Below are experts of layer 7 (counted from 0) of a mixture-of-experts language model. Rows are named down (a neuron's output weights, with its number) and show model dimensions 256-319. Each number is 500 + 50 x the weight over its row's rms, rounded and kept within 0 to 999. Numbers have three digits each.
Before each expert's rows: a language model's description of what the expert responds to. This comes from a sample of Wikipedia text that the model never trained on.

# expert 7
What it handles: Closing parentheses and quotes ending names or titles, often before a table pipe, plus line breaks after table rows or headings.
down0:469568488553550535448582531477473492474502460586439435494499508484487499425494476595450519536586504509520536474453570513611556510555516361470553524564470438522561453524584405557514414526503555
down1:527482565616490566481556487575521483434491449537463558493525420510466486460510490495502456577573544528491456432647544506548505488528518505415583535549490526527493506544429574475472507457553517
down2:493501416487466491492551461494557482455439516540395406532519471473442506401457464502449459511542565469436490576443528593560432518421553468486466508439488518569482498620430529448499462494463487
down3:442470582374507500446537491505499531512527629518449477550500521409495535567509414469564496503513478557578421494526474397526613470474543491539506529484507481532402368564585545486452470457486484
down4:489486567527539440470555486451545538572503493503459507570518616543412438486503515536454516493433465523539524572479568517492416474460444469579611432433562551494457507495530440536500328486441517
down5:484483587541559531454512454441513536512550438469498439436477444497448485511549560460540539561490463547621502466556514517532479423429534523470503548550479544460511503369448529410491488542427559
down6:577442494609514472491525495499511466498499461490478521338460556553489539489534520452529489546452550587464422547444479504424585534470449474525582422473538421513564527501484485516571543564427516
down7:454490568563604429444536467468537475431616456471465473552484454519479416564578416583360493458508622479513536484586481577428530550421488407502421471591442508416474441452563420443473456620537548
down8:446532528517383406424507523476492487453481540467460520488458365580512444459560498462474476420561509486425464511473538544509502589528457376460591464481448437430438463564469598396550552435456512
down9:531472494524505451469528532451616468557518472508412553539501469482520493454568540450560485496526454489452432555472484527548435562578492389401565404527566542643481457490490503384478473467468505
down10:505472488495515488441506511563450443500531578559488509455496507530462568473420459581441520511482482540541525460452474555431512540538472618414454489505581533559575536459637473583541472520507560
down11:508460454539555475496504527495543538525533492512557468529534485432500459605457518525444510436535460419457521407575629558515472618521486526499482412540472524539464555482495450488478491448558460
down12:433443486493482446508539488559429474538505565462471455548474510471562558498472506576493447465551539473497566413491460514540505493517434597383556529505439465459537496535564405427509502475465510
down13:492441546556374576427448521451537471512471533451542443497536461499490530563487528491434487478486430469544480455485528484520562474545538553459409583446530505401575518482512480482467539501408562
down14:530546453543524476425502417568477487446483476581543502522416524492546461578540429538484566527499477598442468568485469417494528545371466480500487537492442478449459435456537395518566468620506541

# expert 47
What it handles: Country, state and city names or their final pieces inside proper names, like India, Pakistan, Washington in The Washington Post, Gloucestershire.
down0:543500527556529529551507532579535561498576518597508518485463492501510449374460447502530508492437497423422538490489560464543538458413492530538556497511478487456496547454535613519474532426522471
down1:483445461501526487571491580481527622530582499532454519468428410564541541600522414418463562512536532461453435407443569550492559539469551533477477538508523515567523530481489544521522551547494486
down2:510406427510542503487432495518499526514587391494552436552550514458569433454547518456513582485412474595403474469600495408466528658492464452537520438438434574481519498415455447510514513491586492
down3:460473472503458516563480433507545571523568507547565561552483513549560488419470560527527494403519506454528486570565514567524610473527475511474505479469614509516505530535453534609518460483441416
down4:504528561533394401499494466470457470582593411555430485590456388519531538543475403571481504428446333511553524431524510535511449445453527428539543546508404458488536499578487502466542495540512538
down5:456491512529624549531455478555449561431444539568516486435531521380558544572412542588461467489584532511457509507472534502542436442399521515441611597508545483522393442459506517516476481533552357
down6:488501500497499524550536459464549610538457496455505474507544387467497495521471456504560491427527480480596530558483640489530530531543502409527506605417482504528481365415478488466494511565597504
down7:481474480473393544554524497447480536471468560543490535386587487498543474455456502557552517449502492500494463544424675479560512482535505459409496562429530465537457389456453437485462536477479528
down8:422504455464450530472491520537581535571432525443505518581450557504383449546485511538590358514593649449532443538525552588458471561463575447477408466528572506537542515507569633534501530475509484
down9:508465439631577435459610454627520526480511524598463465490407442498539550580417520478446550448463528538483576561432474435492553424609448489435419492541489452559407456512464472500513530384515452
down10:596425522425498566536467481493588476557557495571461501483481496534519492467406460505508415521499422470517517567424495457443473616440459499532579469478513441581557531527549498466418494543492465
down11:561533501504522497602458528560501529470514560511482532496513547438516527519533556498550496394480455540452525544537521430503537521519581466379553490534489566505434504483416508522421399566516536
down12:507497434492453533579482508532498485512463459435526390560434431533473502489586584410437488526510481518508425494530576513566580542431600573539474509472426470521543593461456463522506534587465563
down13:556444493552500482466474466438495574540550425522528476444420466456509527531447438451570561519445460387563612483536508522449482475471513524508499513495457553515498543454478451512507451574469559
down14:579512509461469442525618561494466504489484526463525500563510374440507499508589483496451486490492440464547563551482465521438475474573438525550518549570423542554484606468429483439483456544496460

# expert 18
What it handles: Table cell pipes, semicolons and en dashes separating dates or values, plus sequence words like After, Following, through, under, appointed.
down0:494510559513463552540537423513522490522431466549552468530463377526532475530348604504500495527444379509389423458531607536508486473457511579490586492577472406440510341593577491631453408561595471
down1:490578482464551566526470525524464517618459601507596536432465487512474551531519469419547532472511518505445498495467415470613491554501555566478610432472465501462484502475421518525477477523423490
down2:464456519488468411426514453563540526431506414477579523577486495452462437512525548591484556519502597586458569444491496504443514436487510474517465560544425446446510560422560496537565576516612481
down3:459444501462415563599578530503509489532500460531462495441494539500522447542503483520523509487417504592507591616521488416517431371511462525490518462481562604543470522548468557520561551453443536
down4:481516570569470474521507515421527463547569427476463426516452547582515552511495446598538553575519527495523473474470572517568495529496566488447553522570512458498607425476562525553525442526496477
down5:512528489496436456468574407485512414460444518444484460489485514428497505543470487513524544584528536482511528441488578527603515574414544546559513491531455406513565488535519481563497401549543489
down6:541578484552505628515486495546478513486434337447498518487590436552439480509588488408419438499547387489579480516543469495458587548424555468571443502433521431451518632502504523575477459510475485
down7:572488517507546442515380532537546464393595527463539464535436512503514574523440503478525497447518551461537477498538521566529422572508497428515443477515523512481521391476497549444535546515573492
down8:480531446545464491504476422520534370463531516493555574512568457605433510481445504512456582513475455474483556489491529535547552485513460467526440535478518527461531464582507554474473503502574463
down9:598512524588491512539531516507511449604530450523527620614494476460473397548522543477547441504424540509528468494555488499508478517546479535492478517507467588529557419543428429489521505495520524
down10:464469428535504511384449485460588515559482541482583459498522468397516562534494579530534500464529488511509501499464465587522474591477528459433481436506510505469518502557502477565418524437516552
down11:498516513448496579530474466502535464414526478460524482587459472543427430445589463450489497471516483487495492502547519468499498601453474447576497560462573473427630573512448533550449541582465530
down12:466500540421513526472522550514479519523528495537514518483410544446534477543468588512403533470469526537514569587437449531495578400513445639472547519465412500503483504459550481622587505455499481
down13:547485442547512466481438495432520519587491524486478514501612511534429592426515432544544497582526411443545506522497424566502513447470563473423382513558512449526439497586540494588453471556568505
down14:459446513539499516551482497465457469466466512554490471548444393581444588546552455456491496487506502476442510486532541490527502531518558484508501484430586434470494504543508492507480423483444491

# expert 37
What it handles: Pipe separators in election and transit tables after candidate or party names, and copulas is, was, are, were, plus more.
down0:498495556532424585463508516479447449458363507472528523519470489531521452506426426520463476545423418552584366496442365450506482407518487460490545432416493466528510506497383474512439610575399538
down1:612521517490514482506397489485468529524589544531560593543484530422527564499565542488419506436512495382468561532512460430502448502565501431470432517501505568482518492564532531438559475494512550
down2:497344501494492446536515526498590475445513544442498414460611528574590520521513431602401428555578487502545583507518534436447453553556537525507502507522518437486458494506480463521507488560392475
down3:504450475518538474521543458460480485561529500498420458464524633482476478511457396520519547477401429587595567577589403432492450437501590477569472492459564441515537404412532562423531505487494515
down4:617524594514528463552510552484460512485463572477442531550461507446395510442511494475494480503474437519553496481483471445493533457529499489523519513421445530531537446593404532442514472449465397
down5:476404544469484438475519534562535515445503461468539505585539437479452524455475475487490503523496584478454511535590504626423480572441507516532454490491496435497506510532507605466504472497499484
down6:593541475480540536496487504389467593519458526433463483465489544516535506596465566522479477472514486573508566497525444438520493426437467553441558469528466394584538519443431493581481476500491513
down7:537470510424411483536477569437537509490470487470495409550505579561548510465484446585415572468495534517418482478578429509540567541429549509478516469454527497518530525526496558495521502562467453
down8:504569541457544495442453456406504461489507516505541438530427405510456497470538479520452500565425563589425385494497537607450557433484533580493477616466506492459512583439510508492495458543463538
down9:512445450383543479458526549464519551556508442465520457468446446468551431494562468438518587576511551407511530550444507545480558553523458545541497581542446561436391457486501475467576576517555482
down10:555464506442476454577425588453417544484535429516441451584527423523491542456512444536584461466431485412466583533512546434477501530560481417389537526508486425535478478534535484585483472483344496
down11:540549612487398555471472612459522517568507549476521446446565514469477530555562498518503610511530506416529509554539458473500495504449490499442471407507485505512463499582506531548482590498532498
down12:512540568538447480480442439479428480562515487432590505531540480502487520526522551468565569586511520473559511617570560553480445470516448582583436548558512624424492543526572505478579506524462509
down13:557432471565608496514481425525554468451496508511607475539497514537539478510498412466434408577473428545550452576380491550474464496470526476544467542442540425529454417481515461535440507641483588
down14:451447585472501435422555481520449474459485474492425503542462433498530549525534499509548506459414532557374489418490513509462471561521431501538543483544480525487409451536527539396438357595413465

# expert 2
What it handles: Final word pieces of proper names, mostly places and teams, often before a second name part, e.g. Rai-th Rovers, Pembro-ke Pines, Koch-i.
down0:472593537435524570516487397568493472469478476573504555548568480536529471443458515595574575473509526386456534524539510476535566511514496508514514434445493495494509465519432480533434519449502521
down1:551532463508414554494530446510566471516536530487469455557472529523517521428548522567523531506495562475595574552485501449574453476464522547540426467540497417421453519577535459548463482597581576
down2:416430456556411567568616479543546481545480405542497525579540580495555502499495522455466600528581504529548505475472400502500539615550475443538544509491526537461548502468473488542588533523407508
down3:463520497509537460611501498478476507502528517535572459552476493468483609477539561532487518430503436580528473503515477518464583487509544496457533516553488424543451415563473496628619474542511423
down4:480439489498457565553544551441486559556564601465485582461424594504525543503547402464482508496436411512568316542484589465457523555390519467495500531492504463494454420472526463433515481593616489
down5:606489447476563471468571498513504431513471400537443515524537521592494557489459491496417503555451541469505456524497587565507476500467370522484468597532470505493506461478520496573497535514482539
down6:494525480548470442461568507566580513564508436596496474469512511475479519491494510431487397495572531492490502539463598400579574440535485491500489371490504560497392405509480490441441549587508512
down7:501490471444485542527560473459561549447522612483490529545469458466503399461472389581510443579495482531572464515483383441579447423599512450532497476411443627504500505576538491503476350447580384
down8:546466538531545601453544526552477517436461475571510509516493502514530574531540600514562474426493457500515496404502480499510547457519590460393538500494543421518463526483464527510493489446500544
down9:549512479382499532482489451467497556471466528551450427543588426614554517587446546518525584474564572469601576500480447483586461496459512491462507514554508473512411619478501420590468449490505567
down10:546591443536466518428477615508545583493506456458556487617386449468510517469460490499469537597629506592439412454458521428558563531486513475569570463509450565527499475515487470358536519559589487
down11:545509527551460519406538462466536473490529522595512546485533434473532490465474462620450447400513507559437417472501500459574545519434625452513584502439434402533563539475458506562540560584552426
down12:452488394495509513486550552432552491553449487471519491412516362489464551487488460504479448529541489441429442516502582478521480451509555487544409397500495568516488608476492523569466520440426521
down13:521564459550479482433483589592568463505520397510526464510558527528533501480539566508541430508411506531462430507552537560540501580517472452578495448529462471413480467511502527506517518533517484
down14:459551568461507487679435481490439428533487566570473444541536490545497466602498531537517439539463414484468610488463449536476424506601541486457534487521477529534542527527463462469488488494493455

# expert 49
What it handles: Suffix pieces ending descriptive modifiers before a noun, like mud-dy, black-ish, Alger-ian, hazard-ous, and nouns like food, water, engine.
down0:519438546483494448601555586537522475579509447560463503484575479573499543508504523466591533435427470463405491467595511516486561478626483549482485444527445478410480525396583510449564382475507493
down1:447507560479486417420442504444493562461550433584533486512519524500553479514483547509528590471430476526463487499505489510470559563506609468543520487564500458488552461623448479508435494468513534
down2:479571462477493501572560529596526428531447585440548447474460499469357427535447489515513503390500530553629542431409509487547502484546520595552448533514545512508567538511534526532476535499500454
down3:391426556495464454558474523544429529443438458486428495415458427494596518441467544521481485485441495444509376374547373551479544513581562434466484548493467488431530451503562458522495423513429545
down4:398521498581491436537469461421476447507543489530564449568576543456543497528515517489606476496504445543577536512599474649467519584379496562572501485517485554504464517527441498445455509418566454
down5:545433496496560552508491563477484482483505539556436452552559458587534552518508394458524559533452448535426472489527545499470443564619463409566427480503447467509452538476524378513527441483409453
down6:401474446468508506602444520476531467511572570561522456437416479498533589472466539443633470485536444514458441503461457453527572597545446463485511539423574470502482522531519494584583490459473502
down7:575556549489508551476572661466459513392447505482515443496442475475495546545409473518563456517424477623464512493503562418460467438561475440557526472497494407503459562544521460498498522428492504
down8:507546533435429598556523540483536507476523549437504488568552428469489499450435551474496428463485548419487374478454494442561558533560512467437517469470579442522585450461479478493447482502528579
down9:516515535486528514463516562617510537428461560504534494483467463502456428445422451438440520457546505508513444421486542515434467436522609459455616576565564535486475566513527409493532473630502479
down10:453486497441580486374425561420479480538504544493526544540519528455520422516457458518533464612586534457528420467425394439518493630454631478633516464507536555460477549487463465462423501498550551
down11:411544505481575488539510432581522556506417529489525552579535488579462515496477514459411514514411511433531543418443483556462441480529604642610508408537469497544473454483470534489482508414455537
down12:549556417526501482450434486547569532585468607470434516446446507487529549510524527534540470498581595496458533543494440530460518553466575491499570513488487469499555466461520445483502473391438491
down13:577421555520413593529520500554511606523513473509491456478420508499501500420462356559431482421404505508509454414475431476515525513489520488478474549548549449472508568367527562403510523536398426
down14:513489463486435552417442477497472470475474457461396514465487581441518525596499444499435470543418533532325524524498546528427569373494526518517577462491426524545560552443537527505420477506533595

# expert 30
What it handles: The preposition by, list introducers such as including and such as, and word pieces like ent in entries or ab in abusive.
down0:510484434575522546462457451567579465391469518498467483498446434565509647544518465531416536549527516418541488549559544544478416475550442584448508396571500478510523568463596458481373517497504500
down1:501437449552573448541466508467553481541564488491435440540657586478515497498431506444457503514558487439466486516562431520367578466474468541412532445519508558471583478543455507593440496501552578
down2:541569398498513490484505540532426476486565558522495507467543553553494490510409512587445512472499535639523413517553463584586569501461485512376530556499482509445614425549507574553555505505637438
down3:599565440494442432561612481497467418548545432594569436492457484536571410464581457453502448435464423481531557504406566551526572497450558501468540511479561529480504536578522498460514497409491398
down4:521455525527488440488477548446538513464511507544485422470513499470488504543497443561461468459416518539524544551416558420493403594533480488509518527560532542466456559501449532492520480498456444
down5:538530448506505552496560504551553534570555558540500422476528529544421472497570503541553600489525497503455569521445521508505459526470494478508473483430519538490526444464532411560504423468474584
down6:474489517405523490496496446573551424403456548466503461509494538444412432606504452557536538447481515570495437523520462424553467468575630343488483534422509466505467492479481546435529564536588543
down7:467464592517483443513544494508543483621442458498451511597488474438502534483509547531364490532543451521567378444460572515430630499424489463529571457495512470543472570436495513379472482519537511
down8:535504457508571489465480487447457524463506490553416469495495468523472556503573556420451458485516510452483439456502443440464546472643541547527525397486529557519410554444528475508496427590481624
down9:523414536620392532569467385488531506505457592552470468540499584404498571468461517541467532480475441560502538405503570458450487464674586556580557471617478427558441488472532584487549520454514554
down10:462535435464388496408372567499513528607497532534462474540478428531504501480541571429528460541491530451497474496511527553454496509564563537522442469507454479531562515526500490491544451476417448
down11:521497634468411530481562537557559587447490445596570444523528475575482379461548483576484421512496432491425556541439423529565582477406443566560473500550477416390562430604510479501486548492474484
down12:581516504437491424529501459492499514508531490482558515458542599510453535517522462573521538474478534530495468514482513608538492504532549641647456521551430542495451522503433480432574519520511417
down13:467521491521552543562591510493438540528562501504542479514549537535485542442491527419532503476561482414582511509465456514492539459567511531456589497492527526443430505501554526473497453512477577
down14:449462514516499498472457543503469531483413540496491425512476442542509475579556416494523537533512528437451495464427464546502474530432516504477473474519446435508553541495562480553531371460517600

# expert 13
What it handles: En dashes, semicolons and pipes between numbers in scores and statistics, such as 1–5, 10; 1, plus ordinals like second, fourth.
down0:504400496576471518507540449519602531461602488484452499391441457507497419513612536424478541559531441520448537463429553473386520468436481503432564526582537567550415428484523586457366526455424445
down1:424467441570627584575545397535479554407516458568507498506484438500503470578535485509535496447641352498510552499526500475486500548511512477493531531506446530527614555578543445534460505483519460
down2:482489436579514537560488483504497471475391471517455475512549521539484503503436467439471507452602514522518638466510462505493533444478473495518523533450514530585479478499565484518491514471522467
down3:363563453495513452530558488431483579531502471493492508445545462519600476520567454504538494611479526537571465452493381533435467587430460534429477487529574512467585492378489524487392438505609415
down4:463493585455456438461575462573558446493455619516498626540518531447451521485517490532377522481501498464589503440463453446561440511457495386513516539500475373558496604474517505586514487480481523
down5:542450430670570442476426447549513550474549415514491458361498486472473479378504576542422524474571486458554504546445570468551518459453528429503603609489491490436565553511402573425563510510504501
down6:495500478560525480493490506557493436436514476576467524448490565489444590584481384578472473550522443411478498550464438485484531607527457555468562447568464484571548387512428568571501387472533542
down7:480580451538494513498505493608487532443494482522572439483437536501568533520491546571451543526514498530501539501561440498538374374556477503541375443456551420552457489460399568566511512547449544
down8:557519547454512431408485471580503533424425421516452505513500532530446537519582518505408582495462445409452449452508503606535552476510548466499508603546578452415472497404466453517496462384534495
down9:494495511531436485518522478444453572495446467523491500539456516493626396433591589462460482439514554412509432446437456512490567587532466567470493404434466538442550589564410428601386467410537421
down10:561506503535447543508503517511554574523475493505560560508472498416537508529528505424479394537573497524494450590522521528505436442515479457479458467498485438522556521473586447468431509468604512
down11:504414493467471542516433578529442538588542547433514602551483443488394595475496473530503615446511533545588466411522517453522467414522451515446528519623510397628444480444494571479453529481484572
down12:414525498493522428538513580410474500460540466523408530572441557496502487481447468484609595525541489427419535508499426470498521477551504538448439493438524529559499488432550430463552570503535495
down13:456552458405505407484499587483573491575463449575485492626570420510496482599530452473461499556463419490478610539544503519602559526513496554393560430482471584575468508483482520535501422465521498
down14:556512460561523339562494542455587520545561469492487443553546516467523478562522555471575547506399517537500515551546527459542490570487470499536469413453447520510496450512503512495537375470582530

# expert 16
What it handles: Pipe characters opening or following the first cell of table rows, list dashes, and some sentence-opening words like By, He, Additionally.
down0:485447462435412675511544465467532458395558433457487479483533508573534458478566521484472523413455488476507551512493395483549515513467449476532444382371472535505564511415447561462558517495397507
down1:516491495545541486366439485485441475528516514502558508556611476421433475563485538531514453553584488491577439410470519482472436494501498433427520398444464511496472548458537531455543601486519552
down2:541528518448493541495460494444336502444489538476501431390467573432568482435517538469517466492565382499560440438521477485449503505505487489445491469468450574466478463510593455498442513555482410
down3:503458454522530383496531526439553526457546570518492459579507559575524499487487541505400550459477541399509564390494454501524457483531436495508445530523440596489487434433518497431507461540502480
down4:523499573471539427523444497552538574452487610467486458483472490455486532481519535402471506515496408382519498518488565548541455504524478442536438459508467344425502604440586581370492468463517565
down5:436495497472554468517486401496516481565505541574533579461428555481587579609519474416535492515456479503418529455468444480516479536581545556488592501509563546419498620507509466648575539481452484
down6:546485561555533567424457570588477549466551404481494520453547523449424486619547572413528451540535537456583524558416538493614480489497521417462488479535465467461470436444541467531526455496547550
down7:474432469482568493546557482492520433553528410523485504519449512531565483474510516520504393550432508407545492542552448492463592461457537446509524458594568445479489540524398564488404433563581518
down8:459445452448515479486451481508438477515395512489520546504543486444464474547435467505469466478480546510539449535482497499516467467516495525495540435581497451419479533522458490566434553531518483
down9:534626539479446462509465484503397427585529478499455568396524520512464473516453543507487481519548524504484551553479552509434459613432563489482581461499482495482411373588439494503411466467541517
down10:495436485419477435465522526494553473563490498451514449496410517501469489527494552497416586488486455493493457537427532606447548490553492520523493504521485428422527463440466522455499581568502579
down11:625537499489531455472453519503491496606517470569462494584538575581540508459594406570531470517483416562555423582514533410467420446700549490528570419465467391509438407496562484487500434497459553
down12:438643451457497526494500411456469484528521457534491527512554473466426492419561552402472517548551504594431414496534521490476472506504464544451499529477418479461519518477496503405521570487511569
down13:486538401587472498496473485521490536493450531443472474509539457540533450544584479564588488465511381506436587458480482588530524576488440514578557517541419517589506596515493435500445481524425487
down14:521448540563558483464564612604502494478476440463571472410452475491631514495502497443511507471504422466566584480506482525570516486641537410562528449471503440476451492454511489454476457509422499

# expert 56
What it handles: Whole nouns closing a phrase right before a comma, full stop or line break, e.g. car park, Pakistan, film, team, industry.
down0:505509562474477482482548537475461505501407516501454524572496410525469542511478521446514596530481455489477509575374503503586514500497512536453484528587538593562480463475530531497474502633490470
down1:496486503543518444519530557427471517473535512419490538517512500540432383529550464540523487471452511564551483516469510483521470487563496458471521443442556526536450535578546485438469577543453490
down2:535607509444520432498455459492506494440466438519471470499462446505505415277448464475521462477413496549485506449522441555507549503551479560457534479494433536530434463520544576470492506481488508
down3:411570482486539587536487510527558458565514428538505489546499517465504580530443504490521527469510464515528495519526507505502545453425483420438506578546510469487491442427505501406482496441535584
down4:510477561473443551591446474448487441434538404508592572577403567547475483489484485530531433475483578478506393479504495468516435438460481475574401472466492475517524408627457517548484561509444472
down5:566550435520490463486466480471546472386581450558525511560505466501513442453546499488480537501441562439515470612504468479559490392471480479452536434488484565477530618453475578491505482461508446
down6:576556452536472552447505496549520536602574473567527506514588429487492496397503482451447570547538516532553544558551458423441538558506449541404505544538481481516579542560502524532514521531574501
down7:477585434523506512467515379561607432516503483415541544499496513487514515481521599486501593487463417494593575589557461434488452523518513575494537546453512498443460512523562518460463467442513447
down8:528539521450505540560466461567548456416533509536488519460453512494530438471537445474528588480503563515523505518567514524418483541467521491430628503482487529502534541488446432567473463450439352
down9:539542462527400433401442545535501553503482533490483421493566513449552450478505482538452528514496423436524537530452424537515521470441412551532387515483486590569525475515389407541558500519409516
down10:530515488451472544482569407492503514460486478432473618493572497454517486437412427474560505534421480568547430519455539452531548555595450388417429451463489523591639469544500355547480508517424502
down11:606473451496511475490606552540496428510510456480607519471415509543573483377532509453496474478576446488530525531454473544427445471564443516481508542474432378544474570524548476539467433457456529
down12:523432480404563475453524488543578497508534489506504528568505576560474488464541436418450443551489494581592432634450546470497508532528538490475511463416508580513502573419490455481525428504566509
down13:536461546495542479551511523503498389493460507523494464464468570494546465511416419506484467472480440373487571546571512452531477454443497457471423557466548481532522428481471423413558511556558466
down14:475531464449552539534492466443534399514555546530508545386530514491401567516510478433550577530437516563480502494522454566606612503539481505577460460523537499479572529520478545499490458516554496

# expert 26
What it handles: Nouns after a, his or their, naming roles and events, often followed by of or in, e.g. professor, member, rematch, antagonist.
down0:511407478462447459460484481564543524538523631496520511472496489573538464539485528498577526485474472565544531470485493573551545468534480401469477526368472416488547457494446485546571416575407527
down1:479565512503455453570569497479531539455489531496411536555444458448502468558471458520547446439499500411420506364531511469531460508483474493512504515361551537511508493422446533492468345457538456
down2:544474518442518646478529397511512536544426452501470517422561481491536468516505485558492608426449425510391456540491485539484558489503403475488437395561525408541456530442546471528467581546464444
down3:568476541553440527528541441542510423491499542413657436479526541452436457546537548603480509439467451480471558537430512414471457416501492490440524484495446565453516499406524490453453568488561496
down4:451415535582468441481509453574490521454571551529464545554525472490492511480547422433523643460592512460542435499459522553512485529413524550543525452541501494450554488522495542501477638483550478
down5:527425397564429389492479540538489519481516501565455505552536456425432615469528482511517578534491438499446448454485518532527523504497620542444435511513461455522530624440626486502451558537510440
down6:461446489534498454392478513391539527507485506490558499568467521549479530492597487527448556517413507430465482578469443562515543530479461530454478505633390515448467502516570503474510581438572488
down7:452590505469560518322507530484460488599494535455514506573490518518484535551482458510496509466550525490484396478471443444576492514516586623473401479470487464491465468510484444606528524429547491
down8:611648568583553489500614529462474467498443470470514552475521548501526514492394451478518540442516522530468568472539466526506524478578548469517423452454497531390457522469427555496497450498484518
down9:603469543551506565421491467393524453491474418410500482396533534537567455420530498542609498416486440466560505572493441488483466454475555461538483495538419638386496443489482515594548590475540645
down10:497514592483462468432532507522539526475467514475553399474508516567539472480562365530474496506519569493507456546495413454563553484455534501496479458495441446479502572446482541520448386532459443
down11:581441523493540553508516502561519489414506368517438490485503454611519468557544500566487548312423495539426519465511537441515427427499479530520478561527512468409476478544464490452507525500513478
down12:487523522427532518470464519564515443521490497459494504506534555484435450431527472511451527427546547438545497539472505452551570522535471502478519505582489513427573569553504514544475510498556457
down13:506467531469470503482436532583583528577606473518439532526442523462482464458479409453476527543561552434602515533423451516523569522446408544513495478509590515482503409453520491493524500482480539
down14:473422582491408461504515503551415533477485484459462520529554475489541433512483531519556563480457379481531575572497499478519548550465425435517490586563472572429463363593479516548569488443533435

# expert 11
What it handles: Word-final suffix pieces, mostly plural or derivational endings like -ers, -ies, -ations, -ans, plus last digits of years.
down0:469472523403592581563384492486554533538354519564478439495456437425443487526449500513551555553496491466521461490517515544466417567491476481501543575493490487538471503487461361513539411526446492
down1:564502469428561467469487492487504485463511414512540479461522564499511424562583480521522523519465439503489543480501545501545511497523561534547581444533454474473589482595526561522485518454403486
down2:433499410478492505456544382472559497556431450416487464485545558461546428494566521566432450499456489463469511534558517591518500552519528572572491458555509506431480608522501565485496490478508551
down3:390386551458466510533509456495533476497395432500529447587489383477563491511556633416542519440490539556435490450487503554480526478507484448506485568461546583504519507531468431469498506526545409
down4:524572448502481538419520544605464456585437570473498428480582404495511573500536521459511439523517539492467439605513457359510576454517522557471479415539636504536499428547422480519456442467538560
down5:362497507441524524498515538464464480570469499551533471472462438512564542464508554498506450439471527450475538486483410436496514475539424569488502487404556513494424430518490501548458458511568549
down6:525600481519516524479514566496469454576567568524536537463458535461465483586479494515547419527503453521529447441598440579473532513487514575508477546607574556400512469518438511516507491566474563
down7:570547471469635451515516555513473441500473540475446452531520568518575448488479466569511497441417432484499499537523428559547527453435394480480485468525535453423603593461439480574514485507578563
down8:490410555536539469523503494536499486443518410552380494470488594507567466547481481501377535515502477534430500503470546496573371522441521467512348554419522474429480477456499469549538561579555474
down9:478535477558503487540539599450515498506550526508407489583472488435496501536496523574541424500553412511537486492460524489503462486502553607482546484469430557511502512561482508515597506543577537
down10:509438526397479481504525533459543456579577498482486505528523420481567481489448531490527539531497568478541442563492450521474404476457538437567573495443479555548537547498405453464476537521461477
down11:502546510487526508511435580356551517542580554532509486509441485534508436474542505508527490459479503579471485442509502502483493508512526527515446472416528517452550515501436509490537465505573469
down12:494465479572473526534507480603506448490462507482448459593479486524571551500461511475446422518476503447549441587525523497436422454494553467497489526413488464483492533543523412440492548522481498
down13:496595485466527474521371563535517540570410600381518602525484544524447564508490562437459437565494489495549478542480529459474442455495463467519526601484561518577586504540460516509471411527632520
down14:539467516578575452423504512521468438557568500468424416528478497373476399467493544520536487568476428479481490502496616509564517493464521532472570491518508500490532443490594579542520495503547476